Weights of a small mixture-of-experts language model, trained from scratch on English Wikipedia.
Experts: 128 experts in each of 11 layers, 8 picks a token, a softmax router.
Below are experts of layer 10 (counted from 0) of a mixture-of-experts language model. Rows are named router (the router's row for the expert), gate (a neuron's input weights, with its number), up (a neuron's input weights, with its number) and show model dimensions 0-111. Each number is 128 + 24 x the weight over its row's rms, rounded and kept within 0 to 255. Numbers have three digits each.
After each expert's rows: a language model's description of what the expert responds to. This comes from a sample of Wikipedia text that the model never trained on.

# expert 50
router:134108141103116127138129138109180144131179125173131105124170168125169125142118108108172126084111158119162121144143105137141108191125161107123163086116116145119114126133123097139126136135156150143078103162147128119143120146108107141100140158130132091090133093135150148127145147128142133125129116109104147091107148090160112101146125176102
gate1:130127146123094134138087078124117088099119097133133126124126100164144086152152168118110110099085151113080094099087171140106117118132110142088138155152107145119174115138126107141100074128146089158142134161112133114124131147117093122129086135129140174138120084128147151150143147102080160114113178135118123129150137138135126086172098147103
up1:131152138154127167164162083141126088073108124146169144125148112128130099131128125114128146100118133120118096116118127127112099128120118124124169139114181131124124147098146164140108095184109153122123147119123165077106124114159129145134111095148089111120095119139137136140139122129120125140102144138153145091154132160081082113183087169124
gate2:147142118034121124156120132156142128146119131119159099152117117123152115100119104118111119150129163136170111085135149126118147177121132127155116068143096104103144106134116083116148119147113094132125118139113155134151092104131130149130159096155138069150106074131129154139135146154125124131163127124148136106137152071118146131099139121101
up2:126132169186128141121128054129100098162148154119137160117102135103105164125126141122156133127120093176092106146174141138113108119125159101087080176139134144110114137123143142131094153113137092099148138161127163108094149156164146131110075137174109134131128173110132109091168138067106112137090144126122121127132083174128133114115131130147
gate3:096117119123130086129141121112126149127134139164121134070175132092103117160122151153145132169147130157141103136134140160102150104107133128096157094093125130103105136141067104104102127104070118129100134144128163133100135117117116114058125133155121107141144141141138125106142161104151141160127114154135127140087107144120106106150141137136
up3:125140115122154182125179141112114088139141072101152112174078121132141112141125114091106127115125138080131151088146134120126113134144129148179128152141115120171120150121156126147157104161147099138137129117116129142116094132111167123149140135145129116092137122091107122122129079109092095106154131138100129140169140095149174148131141058166
What it handles: Sentence and clause boundaries: that after reporting verbs in reviews, opening quotation marks of titles, line breaks, and which, where, when.

# expert 36
router:151095148094106157101093162117094144116126159115150174092091157090154148148159132129139100095117106123150149123091127152147149114129104148094154119137115093093130139157149109127156144085155128155132099156093142114105123162110151120099119127098178160115085126091100099105157141144077111112130104127125140146098184115141111132102163093148
gate3:176123123117141142130123119122101125188109112157107154134149160192122123154114134115123137099154116117126169158189143138129136113153098118107138130148115087132109124105127143142141163126068154152121135117138127140092103131119129145112155107127129117126151148142136138165088138179133092113097089148130097138110167114099175125099138087156
up3:059128163116132136142099136157145101100091129127125067104071143109088090143125117102144146153136147118098142119070134126107135102158142115130130137142138175174120103140137122121120154151152179155099146127129126150149163125101128100137045118103138162089128139123154117146122123099136158129146114105086171118137068164093135084133155150120
gate4:151142118152087156102115123121108118143143078133111138155126061165137160136147150171124165146124132136128105101178158125128172140187122165144109151119129110165156119207111130143139114116134106087146129133120148128109128093100080089151103165171101120109121116144167123146093150115143119123140162089119094078104150172117116093171120139119
up4:103092122115156131150116102101157154163142123125177144142121143123122099140116129092102166114103134132077192143146132127177098124162096125150099159163134089120135128072131150141149152118124115105102136115137068128127094140083171086134125123132167151139106142154122129096098103151148175127099073154122138132119102107113180122108089127131
gate5:131091133122136141125120126090110092124120190121132088127123108093115117145146143102164098160137138136142138138163119125127133094178179103155148092111115110148100121113130098166118123126133142100128150166153137155132167130124150124131152111122142159115106139128157128155075119138144137095099096132121104104097146103159090103063110129164
up5:149135103130120146134114115177111140100159102113138111117097186146104101107114094110114137122134138103148121141137107125143127133161124120085117145129115142103150161183128171184152118135163120154169124122089123104158129104123137100085136107166126088124150158120130106115114112134088100155096174166132112137117112153137124135130166138126
What it handles: Digits and digit groups inside numbers such as coordinates, vote counts, years, ages and scores, e.g. 197, (19, 44.

# expert 53
router:125105122117143128069142132161085118150089153118162121121086111108155137116131148147127120097148148136131157105106147149109134144130131106103123119132148098121150101145106130126164107120124170104151161115171134138124080112093130097124117124102174102078093130099151132148128146090051163106120125139132085159107137085154118146153161126145
gate0:148150110112108114148129117148116139141095126111102165164053160099148105120117137160123093156163127120131137125144115105166121131138112101139100104136115136102160118156158135134145163103148061113104134074153102112142157115085118109112111136109184125104119134100117111159098124095118191129136106139143142147099137142128117138078126137155
up0:117098093160138129142131112100118122132142137116133178170172084135142107163113144107119140110113143110057133134116161137120163165124116096153134094138133078137094067116087149124141127093166145130141134139143128139151121154155145124138142143124101131089137125145133131138139091130097112107118132123179119093159101163113155145138120149098
gate1:118108103156106094127109134127120098140095116126129135077064152134136131140104122117122196099161135122145118072149120102154068184082112129085097149128111116142132146126105132117131133084126092129136112106154140139107102101146158090145096125117122126072108143127159112116140120144122137113120121170158165107101127109143161155085133143124
up1:104121163106142116137147092129124147139153134129124111173161127109126114104141120121166072168103121193137144170101085118111130105140130120173125110157123109092127117123152135152104155149133134150105146126130112115135161143103162141161135117126145147185112052101115108147140119129095091130115121084119115143166105133152127120100120133110
gate2:115102089145170140122130174163128144150140112094115118114120110116134090130115161111078138120124103116139109137101145111100102114157120115082142108136106102111121136111162147106102122085113110141097163130131126098101108132050112100125136127092145135091087111078117120131102097161129161155142107113136178113105114146140132095134096121093
up2:123180128108114086096117099083157114120143122129100130137157139145113180119113082136174132113116159114110128143145138147167137128108117123179152096166171114144142130124112082138136116121168117130171081127146136140111131131157170153108109148157108117125148150197157118118173154115156097117119171144113097121155142135138107102136139125143
What it handles: Line breaks, == section heading == marks, table separators, and labels in infobox and taxonomy lists like Preceded, Succeeded, Authority, Geography.

# expert 46
router:105139142135147127110090163103106172122107112121119145153143145182081140113115103125114096130157095105150150107091151145098115156179140089140125148105130116133164143098093143124160176126093129166157178117143145136125115118119136133151112154119118136163103107118152104156094139174118170129103102138131152136135120144154135148119122102120
gate0:102142110145173111137153121103135156126112158145114139088149150147147131126118142114184145131140151074100154141106134144140144144125120133160127116120110158176140162123140119117144140142113132158156109098125159107144155137171134138130107123087110113130139127130161124148083129094108112092126126110139134164155135117134131114173083123079
up0:121116162125080145117141126170097153112111102084111122114141147116117109143123099110100097121119119142131106098132147105146138106152086107070131141149139121102170078146134090138124132115151106109119158133167086096113111119160145138142135101125105152142091131119138155116177164135111109121158143145119109138112126150128138149112142125122
gate1:103132145100124126107179166156119153154115121132122129130153121137167093168107141118122090148149096122151146117096135152112125113128122147160141120122143131169133132143153143115120158162113103154108115135160114101052109152100118129150136131113122110134138108137139138139153160128120114132160109119143143150148168123168147152149100123112
up1:134127125120114100123092109093109112115146138088151173098133117122103120063139110141125160090132127124110107114135135121119123115135134091101088106110093131108122161114145130118160099140147151119156133135127149133206149105125144140095122148124129133099136132093108106111125073130134154098128127116116097130087137149117103100111148145146
gate2:127143167184102136138123102147130117082109098132142168147112109132132148115147144147108118134113130140127167135117085116164096147145123138086107144170149147160138119141134134125141144151111111095153131130153138138140117125125104101079132141150083134113112149100086109157092109119118120112146163105142133137142076153153144157173150103136
up2:130150124134153116138120109152127134174129105097098170149107125081135147097109133158106108133089115149143137136128147157165100144149107119140124096173144091086124135133160124124120137100155085145115140159095147125099159156131129135118103132105153164167083092096130151150152111092073164111106161113104118142116149133173143159117140086163
What it handles: Single capital or lowercase onset letters opening a word after the, a or a hyphen, such as G(overnment), K(erala), th(rone), W(onder).

# expert 42
router:151151153139151113179173141123134131124128133137121207126126161099172146170105141130114094102098088155110168128107141160154132093106090133118117115112139154094110129113080098160090114158156142117075134145132134149078121127164106145139169131092172133130146155159109142141144121109102141135186141064101131103149125145142164145168151106147
gate0:146126163156139142118137111145144127182084163111117117148155105136153124144132112143109143125120124114151099140146097129159149094136085125119101118135106162134114142104109128186127105147118149118096120149146121129135107120138085098110115142130112117148138103163104154115101159130136143150125158128153139100118136121100098126114147089106
up0:172102180147110136124152136162133092151116179084155125151131119131097146138162156133166099131117150107117145135089127161089108134096127163133122110134118132109111129115118155141153122116151138130097121166142173145119145162105096125118107138164162107115139112108158126108093139115120140139155153138102129098128114127098137144099113103140
gate1:135118139174148079145156133095105149168161131113183141098101165124130150120139139109130114145128164126084145099105131124121164106167124160141111159152136139123142150123133127133167112102116136119144134102124158103136099117185140121154152108082124134151138141136131106108126130099136131154146099105132139157087148138138154178090127161108
up1:170111110113115138112095097165165125150182130153138120130183129132137092128084093092147123140132130127085114173111106127136156114121134126080145136110136107102129117078131164114140173127119122120128141172107162170169149111117156155106127172166136080154078157153123117111127130154139117114136149099106109116138121123109133107097150139129
gate2:115089103124178127165137125154170136115109131112156143101113157136136091135134119141122147090117118137092134151076117124137193109140129078160127112141125138135112129128108137125119133120108138174131101137200149132125113127106099121120169127166132159123133195152111119116144147141143164074144154119151122114097117127148103159122120140179
up2:134135145126127123110145122101134106102149141089136141145108145144131080123143093162117121112162124139144141133129124091156088127161099134133118138154093122088124135158130100149125116120115142085120113140130082103114148109095106138168103107152140143110145163121165095142095129109084108111162094097091101145151144160136099145121128142137
What it handles: Syllables inside non-English names and words, mostly Japanese, Korean, Indian and Turkish, e.g. Sen, His(ashi), Raj, Kore, ō.

# expert 14
router:117140099141086123134129077099115092169102167149114106157116137124123101071170154115130149104146160138134124151173133146117153134082098079146110066176158148129132126108121162138150158128114135154114103093094159092127105174115142172134134152133113160124136119140108153146122110115143138141121114137138120113097123111101088152119131126105
gate2:106091135143115126148097114108111053141090143107121117140137128123133105106135126132109131094122112096133121116145091123113116181115110120110129139135104125091165095100122125143105131149083117150129115119093124115150128142124160093088106177150092131133103125127101129100119121149120124118145109134124120145090118119099109123150134110137
up2:140137159132139099135093156099158119137125126116124130172172130116118087117200094150135123100119118121105125156090166154123122124095167114103106107146143142187157117154087152110132129143132117182156121148129105099133114121092123133101114129131141119106103148126123149085131093138112085139110148158137099142091170126088131126127120137116
gate3:127130114143146129134115103134100137139127146133162128123159132124105159096164137107138098211154116122158143096129110119173121141106100145110146138099157130138104155144118127082116146061118125131139154075154102112134153121136129173126142151098139121094096114114125137099134147152136129102134144129146156095116154117133105095141130138106
up3:129132129093157124125136137146138110096105105115119133105105122110169134161156137162133130094148113140111093174117190131134110128155154127125119114135107164118156146131138115112163081148174116152140103166135162129089091104133130071093135102161116125153127113152136113121142128097127135162131110125106097145093103130132137113130098137148
gate4:120124131153133145131145130142110088120132165096174145151133145068161137137140132129158125122087156138140089114160110090157117125115106131120099112164121117132093104154123096134148121140119083124172183139147115154118144145114158163152135126162137106136081144156160144139125133127156129114090111103187144100130129102140158128115110112145
up4:124158153168126160162160115144142117115117130158147150136119113100123142156070133132103139182170081137084166123112144121094142168103154097104122129125091094127120138128136157086103124139136145077096149137144095090118127120134153145120098077120121154137144148136082139122104156126124102127174179107111106150124122141162108109124141103165
What it handles: Nationality and region adjectives and other modifiers after the, of or a, such as American, British, French, many, other, local, and suffixes like -ian.

# expert 62
router:157099137091114172131071097134123129145145161147149109133128111100158112146142111166103114102162113076133118113124130144150141124110108145123142151142116132121075154157154116152162142112150101162131103113114169115138167150108100119113133096135124120091149131127103124127125120163137181116169115100113147162129145103130172154110125105175
gate3:135139131159136145113106170182107153080147130096125119106144144134100091156092128148126092102153145131088169108107127161145103140120088110121109090153094113155137078112158132132119139116112126170165179144105134138109094128147133134108128128118120114146132149147146129125117129135089155110119142135151129117151111079094135124141117076128
up3:105141114151099153163160165119138154128100092115119073095125133122110172078091131155155097145121151118110138140138094150102107152145157154103097153135100137158126138152083120112099116127139079157155142163147136148100102120103110123104161121159154123149133135111107144143176131113188129099092107143123136156137123140104169100170131162103
gate4:151116093140133094147143133126124125104110122138152152099103177192120085139125102160114161139123103069143137158131101150150153112132129127107092100107150109195120116171143124120170138133125123156133155170128101117115104101110108142116148119167136114097136131119173104148126095155103139130146120171118117162112102161128104113128102127131
up4:137118136111103070145122130110152091119088160132164112127159150156111124123106139152124116144141097134117171090137079135160143121198127153108082146113156130139102123130145160099124126130134103140118100143145128114082115131138123139152135113151111106121143115185138156117119116108094088130166149152109119121172101131108121126113103126155
gate5:134149142076121112126129127122174127149151074148128134131098157107130143104115098068125113129121108116139132123147158078115099091118145148154145166131137129125118124161163122152130146136128145116080157110148150154100150095124137120114177080100131132143144096089139139162164093160109115114176124123111110170150121120144136119110092159083
up5:136138113148138143135132096139121152138158104141151156121104128092138131133136112124147095150155117100174104095142178107137087146126134101155122192143111125106149166136109145130135154144115122143113156128132153148150146102064092092129185098106104109165144140093134111129165086133104153158137094091142085128137108129099156117117145112129
What it handles: Number tokens in times, dates, measurements and table stats, such as 10 PM, 10th Avenue, 7–8 nmi, and 195 in 1957.

# expert 60
router:138083156138135105122128110167147138125149180113153103156132145105156153112122179120144122129152154128131112159114164154142126157154086111134114125152111141108128092142150142120131126114131137114126155155163131086164120120162132098120090161118165114093079128137128181153159128136092110104119120122108125105108101095145107084129147137093
gate0:123110180112197107143141130159099151137141095075134138158148189100051155160143168183124146174151152094120147126145129115129133097133123127131130102140107134147135114126137077121132109093130136078150147143169134090146107108146154134102158139130088121142140139121081163126105122145131131123134141111142121175123099091087168113127124164129
up0:143188125144103097111122125153097163147118143101151134134143114103132100146132163116122130128113113104138097129169173150108171112081084130092131164133126153081112133115116069118120144154126148137166113123124151106113141146140131152079112095068120133150127143101130116093117120116129104137077141110089154167155109150133111124109096102117
gate1:089175163102129100103129111092163097140144150136135155136122156111124126089123143131135109131122137107121151142161131134113107151177106111111095108116157134135112098113103133101105105144152148140115125126163167145171152130164110136120143134152140133100155139145127091065163157171079098119126115122088110088118151169108128133165146160149
up1:123128141153108116114134099090124108128156137127113140152107133144097137100118125125100100106107139127111147155149125097149122155107121120126134075143144114124128100164093127113120116124141140128117136129139140088130173128127110158140093140155163172117152125144130104119134128110077139124116130131117102086130110126135183100132167110116
gate2:130147153143175105137155145127125142102119124140118139119117172084137104137089116104143105141136115129170090105134090140149131139156119144121128103097096125159162135119159136097112097144124180134128117121190118055137155154166121114135118123146155116144093148160153146078121134167114156126125113178133129119109142127137138130108143123099
up2:163116101080118106143127125102112108131138164100138169137114106149148116149153121134129150084110160117110142133126180115104118114099136143148123134156127128095094164157129135146176143134147094094124140158087120186092117135084121144115131131103104159116155125100107126142155153105118140139146136110156098132134127115116102156133113123135
What it handles: Line breaks closing infobox fields, list items and headings before new sections or tables, plus heading markers and abbreviations like D.

# expert 40
router:138120113097115080111123160182080147121119145162140127092105169155141103152092123134125120161146170122168157111111139112080088130149137155127094166126110141160099096120156126092144142153095122145099174170123126109129139140089118164159134150092104126164115129122105141131112102133110124108152153123108180123105118090159163126138135152117
gate1:134137118155123126092147135113134150172145159123103123131133078141077116121132122103118109106173148188175118093112117130143157089115142115092082136089107092128118150159082106125126164132094155082121088143145071120122113137115097106113143157144154181121117089103173130164144141116117089137098135130134118124081147116124161127151083140143
up1:163135123123077135120124176137126130120137127074120150087138119168141108145127110125160092097160123120148102130092080154103136139105125124098163112134099126129110118116128155141101137123087131134121153145099088088131128151083116159170159082134136099108105150082135092163135094154152122127127108137140142118115141141095115140122125123134
gate2:091139139158048127138080082123150143120123100163100132109073110141151122124089163106135149147147142093158120132134139133126166104135124113118133169147146086163136141091132121107118116137136105091115140105140120117142106151139134107113156100078141147102151125147135126138138135127087096122100114172097128138107102132119132176149120125157
up2:150137136140167167126152156147160140143130170143116126174098148102173133119125167167139139107137137183158117120097118153118140119146144128113150100107106175096118174154104106136160123144157113077152121150148130117129127122154159129121121166104097114089123123109133145096079102142100115122107134030128158097170116095147113080113109156068
gate3:100141162159160091166127131146160132140142110163127138143115113151094141157173137121080057141148121135169135132126096150083105108123126115143129160125117142141130108115100162133071148143101149116100146146124104135136122112134152099109167148110138182092171119131140145134148120143117133151126126110153127196141146137151169106088104135094
up3:141122116141115090159145152162153161161182126132145137128143100142114169108173139123107087119128088139170115136148055137133121096108121133126139174100095102141111134101151136146146146117125134126102077121145155134125125133150118093095169110133135135101116132093111120166144154111104097142120175146124130167148134116137140138073137169127
What it handles: Final period, or a word piece ending in a period, that closes a sentence or list entry, such as Leipzig., engagements., 1952.

# expert 29
router:161159132148100125128114094115098124150144105138133119147128131090154148147198165117141115087163175131120071135157158087132128144102091133140082129114124149139138151141129134145116139096137128136125126081104133125091114154146162154131112121185108108122153132134128144113146125090133147099099124121137162106127147153086143120106125159081
gate2:119185162130155118090120125147154099137151129136130131103132152154162130087131159159134094103123142100134093147132156131116137089100124103146115096104143152092139082116161081136133119136137126127088143117079137115084139101144177133130115151094107113082143097119125168159120151123093130139102144101124161110107122062096135106114122153094
up2:128174179134137135105120085139137115106116149081110149130131087175142122096123141146125099123131137130142109137126161137114105115095151090150125120136138134094153107146135065141119130138154118144078169128089159123141172140126180188134141171091108114101148088130163140140131121127076156144096124112129112117121113085131148105119112140113
gate3:134136172124127140129079105144175147148173108135163154153112151152142117079122147108127110162163118114129139158157133145132156152106121120144159148139117114114154145116115132140165151064159125139103114112082111101106131120128112124147117174121130087119124135116170135150168163136155143155084152117110133141130143085120114112111170148134
up3:142130100113135086123130085096126165115150064114165157111085141129134109102140143115159092114123111091159086106124150122118154158135118184122136170096121122142129161120103094122138125090150130130101099124101111128112114131155105167110126110138134109156138093148108112091117118143131153111090161119148149101123170151119171087116192103175
gate4:106140139162103115135087161128113155135117165117112197131166132112172135141191141124167119092086134134111136109112165125137161154113106080131081167135101123145141088152134104121101144174101145142148144149087130151135122100189118195102141176110172124127130155105133115092146148137084100123129097121146145110131120100133093102135127127140
up4:107119121125150138093082176133147163146093126114150122156142111111181116104201133092156131110120146153102102129116165075121110131128139128120075147154120128118166124135143122092139130167106141116139179137112120141120123142194124204131136142145147128129130148106145130069158133125099112117173117133124140091082114110141124134162107127140
What it handles: Word-ending suffixes such as -able, -ing, -ic, -ate, plus common adjectives large, small, great, and Que in Queen or Queensland.

# expert 31
router:165135115117121135123077118110151107137101106087125115104131112094102118132161119146133131140126129138135149135133124069127097130095159151122148112149121084079127155139173111139126132110112122094173161182153177157144118109136128081161105133129106178149101127116124138129156109152121172166151145146128091096126118168125124156136141148131
gate0:132123136122153159144119121138138091136163119117120127120124119115109110101170128170127100114126184142121148086076088106139101115125161129102120102141137114134101146123116157121131111112144103146144143148152160135128124126143147110194115109169101123088161107099119148146101092149110143158136120107151122128125108112135088108124129139124
up0:098128119113159130131123126126128073159131187110101097105122123160111102078180087164139107156138169125113107112103097123146113119126162123099140122157116120139118131141090146121103066150123101103147110126122147140103119126135179125118090145167122137118189143106125139134103126172118129164113117112139101108126116125121062105120115141085
gate1:130123166146100139105098097129116148141131122154145161143139113104172120116122105085149098119143138122110156136086136110092123148138123162116169111146109118111087185143108146130107142117134124178095129155161125162083101147134127113094177142144129110160154116095141157148105112138074122163121118156125133088123142137134127165129147143139
up1:111129121128163158158113131138166132126080146117127131112118141127111107121126124151117100140125130138142085117138150124149142139126151151119138116169142132121121125124156120112114117158148127114095149154151124102148108110133138102114119108104122154121206112147159115157122128142083113182138107121140140154163165164151164147166148167158
gate2:160097155136134113135154141100159116132137069150106151088098111110168115128169149118152140131129121166114169098132121114114126140151137136114093148118130146088095127118105110146140176116139117120141119119139120147153127140116147102128156106119126116119108087116136126186159120130130134132145159143141143135138126103152153149119129165159
up2:112091113137092168153100115102119174127095121145094130111112162180134151129126133130109113141130126117163121131135116151103127129131149128120141099165137151122190139139108136127096107149141163092120151125114130139124151127167114114172101125114143119182134131164128145080120152152138080096119121124135077126087117137154111069160154097100
What it handles: Opening stems of common English words completed by suffixes like -ation or -ated, such as equ, form, reg, oper, con, St.

# expert 1
router:144137159117121138163172128167093106108171108154143199126109135115124136150090126140080127140099112177125137130104140119139106126168082116160125123152159107099112126118080130162107139112142118120084125137133131097047119096178085166122117083106148127155099116121146135166158112150100141127179165079128096129082109139121130120165118142134
gate0:189166111158115131166141129120155127133116140129145187126075147136168153123160114153123131107136168156126132123123129116114164159174061106144170109125150088151128135127145171148105174152140110114154173127116129101139125097183142149150147114177157068118141124159115119141135110141089140117148155106155097171088126084132138167141136131120
up0:125119119171141165107156072141132139099141139114126117126133155119113125128131095108127117117120086097124138094149112141144121138094169142103114084076078149154128131135147116137160108151120122133124102095139141154136140147152117114117092144111095103146109132160079136142188092147142098117105122169125138104175132157136094102101119116117
gate1:161136120102150133158110108073058102145169151131112175175121171150135130108156103100149122123114138120117093146103115114143123143147100112101147149148147143155113121147131154131106113142128132103132098159121131125129166088124113125170131111117142095144155137142158135142091130139138136140145125141106143123140123196115113112145135129059
up1:077114126152133082118101091143144124138116134160130107096118113143098129126141128127168171096164127153137098113078109145099098165160122152168145111170093086157119105134138159154131129133105132127137142144093126145128066144111120117144156136110159108109102139120136150097135143107120153110160135116173101140126170072139098174087148126153
gate2:130152146094136161128169123105145111146164126101126143102104115139162087092106146147143183161137146128134066106133128119148191122114062109140147089114153108129144154082155129118151145141126128097161079089124133141130089146114127167134113107115126125106171123125126120155153125134133136117140137122126140123159166122072121128125126149134
up2:116118094120100124161089107140083141129128092160139077139132121092149120144150115143118125101115115082137131123118143152099107108147129121115097132102108108131139126130080154120159145162138150107152123119119128090132157122081097136118136104154139117131107158132128133141077129120148159074116096090157191111128127105139155158094139116146
What it handles: Capital letters and pieces opening non-English names in lists and tables, often South Asian or Middle Eastern, such as O(ommen), Y(anqaq), A(zaan).

# expert 7
router:116113090083124153164156145148145107164132131132136121143128118110087109111163126131154075156083112118127118136167130151182075152130127119119133088177125154116095093159077140128118093139125121097095157130138113103136149089111159120158167165163114100145117138125154152149154108119108105143129109151131139130092103143134115140154100128166
gate0:125119149180115091143128129134146095141127096133143150116130106128093096096188100130144103144129127089148138091122147150118134139126137100158127130104130089113146151095100123108137136070101137111107129112117105091124171126108147156169163124154116095143101138116120092151096136135100085151145120111112102163128147131098138140125084143157
up0:131157090128091143120137171174124167118138133149105124158125131177142179203078145108119158136140122149150158125147146145106109112141108109142140116164158140164146184145124138158193170158098139128129183123096133181095086127085161098109101128117165138147119127136084112077144142102159121102135127139117139135095112118122150149162152114102
gate1:111135168164130148128134132098142132170119130097149126126093086174161158087114119117178098118168173148098147153081140125131132107121133126145145114103156141142145122153097129096062125137130116147117131122122156085126135147115062119116099135095116144085123132128109088111128147109141122140155149148131085084141142137108156110096150129076
up1:129153141125140175122167103123105146147135111104139122126142152124118129083122151143133155146112133148111093171141105143071109104121114168165135145079146106156136108111143142103155146091147102165165114113148162152141151122134091143081148122116080137143148096176142158179140155133143075112082114139135133097066144116126143122134159176103
gate2:136142148114157141131109128142094122080101140131141142119084096140144107148135135154154121132144113062115149144106121140132112104086124137117106133104111132133131126139104061128130095153120128123162134115132103114150135126075132105119093104155137145070121116154146102110121135140157122106122116156142072108166141125126068108133096152163
up2:122126155118125118133095111153077078174108132104135129098115115146132105113113111140116137138088145135158103160144158119132151119108159135160102114155140117128114120137086155111134180127145115143112101125144120103110102156105069114106140118096103149140120146155122137152095140096115134129193127116155120139118185146132108123109113123163
What it handles: Opening pieces of words or names with Latin or Romance prefixes, such as re, pre, inter, mon, San, Cor.

# expert 24
router:128155088176086157160136135121141105114121147130137152148166176098102144155139188154159142152127117127138131135191102156140146159103138156119141120097118146117151190123152154136140103136130106137167147113155122115082148088183128154123084141135087097156103149157137114115148141110105159097112132124125159160109156138134119114128180128153
gate0:181085129105111115132090116149087162146174143159117144149138120091131137131108129111131141139157139087120134127116104108118134123132178173141110115130080183132184144134147117079113119146136121142126118160065124162106105117102112140094124122137165135160116114174136109151100115124134120093124118092129131148145128099133152125109147126203
up0:132160160135137112115128168146169103113141118160122102157147137144124127159159135133128138114134124143145162201154147139121126151115086126142152093168146059154077123120105126142200095109136155103108104142164154122127166131111133136139135168117118114113146170087119125099139123146134111104162166153137118094112110154101124119128094092080
gate1:103125137161123124134099177136161098135112134119133159124128153110132152121171143070136158135178125109121168145167142128115152113164117149097127102088168151100155143124121147152077084115085124127169073122113129098057131138152106129091074133077099107106102125172142165102093152144089150101108164120111120104110114120131140113166092093138
up1:129104146102111150093136109137080151142129093130128070140117119185106113135072134137159093121127117124141136091097128143184103128122156116162137171146088113139088082125141104119191153165153131112083162149125109126184118102062127123130166135151135133150152114166107114160152086122152112128108106147145173134135107133134138134104183150138
gate2:086151160115166111132160108111092135132152154114143140141093140154151115062146147162135165171144143155129119150144121117157155131125160142102185149148113160134131057109118124115103099130145095093112183159119125106118131141113120135155124109116122168111159113138107150121166139136094143138151101151108077118145145113120132122115177145109
up2:114138117143132144108143155131112133130141137142127130134145161144152107165116125107096109104125146108105123157178110150142170109147109152102118105135093129092125152151099096156124115123140111119149128164107092136106124157180161097133096127109144099132149145136160148144183099121116135065075098163151134109119131113145113109111138151098
What it handles: Opening pieces of ordinary English words and names, often animals and food after "the" or "of", e.g. be(ef), she(ep), cl, qu.

# expert 12
router:140115115131170142091128105144136133106142174131179110147114132098140148113097153146130116123152148113136137111082097137155114130137116117121109136105125099141116112161144134153091127143135173106154123152133123142181130099096185117150121107166158108099083141110132125128102136171108139115078137161133111079109122083122109123094132103146
gate0:154160105146174166123140113125117073143158121181093110109130093163074129124105090119139154109145167124098118112115103127129098112120127125096111147159117095090102074162117132130112120122096169110102131157147129177170158117091129126144139146116130091116132115125111145146126150135096110146110188127143156120132132132094111151159130154122
up0:129103174133104115132101073104133125170132104120105157162162143141147170142104137106122091139106084126121119097112127101122127141150161194143162090113111184133120144096147165147131133106135122133168171141109120096137066168142114156109114119084106150145126117151154122114140122123159141134168058112130122133098135154113130125100147114094
gate1:107165113101129090115116107178181108116147114112086135164144089114104175099136110148066134090127137142129100159093140153150130152123118132156112073110130184124125161109142113162151115142131149112120128102150124168114073121109094128145173121126152097088143119146141122118117105131131185111152123127119106120141193114120099131133135147105
up1:137132144077145181097149124125133143103118105163079156127133132119158123118114110169129162100136113127106141145072098124085141147121139090140145132113122154139108150138134138156162080159104131092133121141150153114112139095102150148185142129090186122124145117132127081110131137078134143102138148119153119115129140096181107125124168119143
gate2:185134094147162166083119090179173140100102158192103149126151113128131070168130123101129136132148119135159104088109138104155111105118137138128097172060159118083105142160133114108146138124144099116124127122125128153105179111100151131126129114119154144093131118144126067094106130112119110143117105108092129124132143082120070092156122109156
up2:107098197099084088126151168099092094163160077081149117125107137124149208098130122134137120133110107124106135139164113136085155134111130098159147112158106135174143123090117123146136142111116150115159171129119079090142088150155105141123115129139131123117147137134139199128163128127125144111154142145155100152108102162119176132109118140109
What it handles: Line breaks and heading or table words in sports and election lists, such as season, Position, Player, DF, and asterisks.

# expert 43
router:194112146138133123092115133135112139104151141146152103162130167102134156116115090107120103137158135106129109168151158125148113115136175134102131134105092159146133096118113075158108144146130102090116149156175094094119105076148160146115121129120141124113145122138154135154148101112110088119133116170101117096099127133167130119167144115091
gate1:114077166138092151088114146135149121153144059142141144100101135108125115111119077158131096126135097105118143113115148134083096138148115131154097150198100135111115136135081134156090152157126088119105128107104104072147174175161117096173122148130142117126129092134129107150129124084134134114156114125111128174115092102103130100130117165090
up1:147149178098136158106119127115151095137181144138138154129070138152164096117110107144123114149134141122096149132106108118118125133138136091173123119171136099136110108100118111126122131129146144137116072109109106098158117156153119174131078112154117128166155136142146120142172157104118175119143133177133145145150108145141139154158100136106
gate2:146122101131155190130109146113093139133115090155125115125139120078114092113127116135090126122154127090120147136162114145128106144115130093125104095057140123125122108103136107137151150152163102138086116148130106137079156107140118178166169124170133140140099124138158141140103119077149113156133141150137160154129127110168108172154116133146
up2:144152103131157181129126160109104152155106101147128120135146125092123101113123111128103134124163151087117158132167107146136121134131117090131119090072128130132136128111149127127135150176170102124082124143133104132082165096121124163151181146191122125146103132136146132136095130109154117146128154158116154128129138117137119147135092148139
gate3:133116087104163133131142112165156142113156147109179186128124122111136138103116087134132154124149176173114130115094118187141141147091112166162145143097158135133143156156116146108137134130130105118147157148179119097177127132142127136152111088138146171161143125154119138094083104114113108107130148123149112125120170093149105154117136159154
up3:106126130121145141115137150145119128077130112100087134104128138122134149129127110104133147151165133167100135120103105176123147103104163149094162118139112104134155131115068129126134128121107128136177148109145104117161152082089114121134147151163118123085108117109086099121093138107117096091136177131135127157098168109126111099101128113106
What it handles: Line breaks ending paragraphs, list items or table rows and coming before section headings, plus heading markers like == and Born:.